config.yaml
d_model: 224
experts_per_token: 8
activation: "squared_reglu"
balance_loss: 0.00524
lr_router: 0.000942
optimizer: "muon_variant"
batch_tokens: 65536
Below are experts of layer 8 (counted from 0) of a mixture-of-experts language model. Rows are named router (the router's row for the expert) and show model dimensions 112-167. Each number is 128 + 24 x the weight over its row's rms, rounded and kept within 0 to 255.
Before each expert's rows: "gets" lists some tokens that make up at least twice as much of what it gets as of all text. This comes from a sample of Wikipedia text that the model never trained on. Tokens count by the router's weight.

# expert 72
gets: " to", " of", " for", " with", " by", " on"
router [144 129 154 145  75 129 143 110  87 115 125 131 148 113 105 111 129 152 156 105 118  90 119 129 122 116  92 137 124 134 117 143 132 129 135 139 132 131 124 108 106 116 155 110 142 122 121 151 151 111 110  75 156 123  92 127]

# expert 113
gets: "-", "/", "4", " (", "8", "5"
router [109 146 151 142  79 113 143  78 126 147 154 126 139 114 121 113 118 155 144 105 126 135 147  87 112 114 102 127 100  95 130 143 120  64 149 102  80 177 146 135 116 142 145 112 102 129 125 140 154 113 107  80 158 104  81 109]

# expert 77
gets: " The", " was", ", the", " is", "The", " the"
router [161 134 146 136 130 113 150 116 109 155 200 102 168 100 118 107 107 141 104 144 141 129 114 157 113 123 135  87 108 118 157 131  74 102 132 117 118 135 161 110  96 105 157 127 142 144 135 162 169 132 116 114 131 120 126 168]

# expert 164
gets: "\n", "-", "\n\n", "- C", " / (", "- N"
router [163 139 126 104 115 122 114 118 111 126 113 104 166 123 113  98  82 137 117 110 141 113 129 132 143 101 109 150 113 111 124 162  65 118 118 120  95 148 141 156 109 129 167 128 133 146 147 168 141 132 108 134 159  84 127 135]

# expert 120
gets: " | ", "–", "; ", "0", ") | ", "3"
router [152 145 127 126 102 126 141 115 116 111 146 104 144 113 121 101 123 164 157  92 130 113 124 122 122 103  65 127 137 109 123 123 113  68 127 123 103 198 123 108  92 129 162 128 128 155 167 135 193 140  76 107 127 131  82 113]

# expert 22
gets: " to", " of", " for", " with", " on", " by"
router [142 133 153 154  85 127 129 123  77 117 128 124 146 123 108 101 128 156 153  94 129  89 124 150 125 130  86 130 127 127 119 141 132 132 149 145 130 125 116 102 110  90 146 114 143 115 128 141 141  98 106  81 182 120  64 116]

# expert 20
gets: " S", " B", " P", " N", " C", " K"
router [138 138 120 132 109 110 122 114 113 151 153 121 167 110 112  92 118 124 156  97 130 118  94 137  85  74 109 128 133  78 121 163 119 107 151 120 105 142 161 153 120 120 150 135 145 143 158 153 146 106  93  82 146  57 134 101]

# expert 168
gets: " |", ":", ",", "|", ";", "-"
router [159 117 136 118  97 109 144 121  56 108 126  90 148 105 123 118  90 137 112 126 153  79 120 116 113 113 139 129 101  94 126 156 131 133 172 128 137 152 121 154 101 137 129 102 104 146 168 167 161 112  73 116 138 115 130 118]

# expert 35
gets: " T", " B", " L", " b", " t", " St"
router [152 161  98 150 106 122 152 108 116 120 169  98 157 100 107 117  82 154 136 110 160 136 147 139  92 110 123 119 115 128 170 155  99 114 144 128  94 137 140 127 105 136 166 101 106 154 141 148 149 131  85  88 126  86 121 122]

# expert 187
gets: "\n", "-", "- ", ": ", "- •", "- N"
router [152 133 111 137 114 121 139 119  97 130 137  85 156 104 116 107 124 117 119  95 115 130 120 125 121 109  94 165  96  85 143 143  67 137 122 171  99 129 145 137  89 128 149 133 129 150 128 132 143 117  74 122 148 114  97 147]

# expert 111
gets: "\n", ")", "-", ";", ":", " career"
router [177 129 105 137 135 132 136  87 118 145 103 118 156 113 113 117  96 132  93 112 105 130  99 107 133  98 113 165  89 120 133 164 109 121 167 135  93 150 113 152  92 146 170 161 129 147 125 133 142 109  86 123 138 120 123 140]

# expert 49
gets: " ", ")", "–", "-", "1", "}"
router [139 141 143 150  97 134 142  79 108 128 191 112 128 102 119 104 107 152 100  74  94 135 138 121 108 115  87 134 118 103 152 133 119 105 121 119  88 194 111 106 114 146 123 120 149 117 138 147 154 130  69 111 133 124  88  98]

# expert 57
gets: "\n\n", "==", "===", " =", "|", "===="
router [167 135 156 156 112 127 157 130  90 129 175  81 167 116 117 120 105 162 138 103 148  98 165 135 127 131 112 150 143  98 116 163 101  97 147 110 107 172 164 155 131 136 179 119 144 129 129 164 147 105 102 118 161  81 129 142]

# expert 54
gets: " the", " of the", " The", " in the", ", the", "The"
router [140 123 155 126 144 108 140  87  97 141 161 136 163 115  88 111 125 135 118 133 150 123 101 151  98 108 114 129 111  70 115 108 101  85 120 148 104 148 146 118 101  98 156 129 148 157 133 138 146 136 104  99 157 102 138 144]

# expert 145
gets: " K", " H", " M", " B", " P", " G"
router [144 138 113 173  99 108 163 110 103 124 146 117 122  75  89  96 109 137 157  92 148 115 124 127  87  95  88 132 124 127 132 168 107  86 134 131 132 151 124 123 116 132 151 142 143 117 144 123 131 117  69 120 141  82 115 132]

# expert 85
gets: " as", " in", ", as", " for", " as a", " As"
router [154 146 102 148 135 132 176 139  86 108 154 122 126  96 111  98 125 154 137 125 103 137 141 139 141  94 104 112 146 102 145 145 108 119 121 146  89 141 133 128  98  99 121 138 114 104 144 144 165  67 115  74 130  99  97 121]

# expert 135
gets: " | ", ".", "0", "; ", "–", "1"
router [150 140 108 162 126 124 141 106 105 148 149  92 145 115 127 100 133 178 166 102 122 130 113 123 137  91 119 128 104  75 123 142 122 104 136 108  95 193 106 101  86 116 154 124 147 137 150 128 158 109  73  96 129 108  86 139]

# expert 110
gets: " L", " l", " | L", " d", "L", " V"
router [145 157  93 148 101 130 130 114 105 125 142 129 154 100 108 115  86 143 124 103 133 124 127 125 111 126 114 132 101 103 162 167  97 160 159 114 100 154 140 135  95 133 154 120 141 129 147 145 142 131  91  86 149  87 126 139]

# expert 7
gets: "-", "|", " |", ":", "|  |", " of"
router [166 139 140 145 133 114 133 154  91 114 119  78 186  96 118 122 115 127 143 126 151 108 138 128 117 111 133 138  98 103 108 144  91 141 144 134 119 125 149 145  89 122 160 103 109 154 141 138 142 114  88 122 151  86 132 150]

# expert 185
gets: " a", " an", " the", " as a", ", a", " is a"
router [167 116 162 122 124 116 153  83 121 121 153 110 139 134 105 102 113 127 133 127 133  96  88 113 133  91 102 120 138  82 134 138 117 104 154 143  95 158 141 127 124 132 152 129 147 102 160 144 158 118 123 131 135  95 115 142]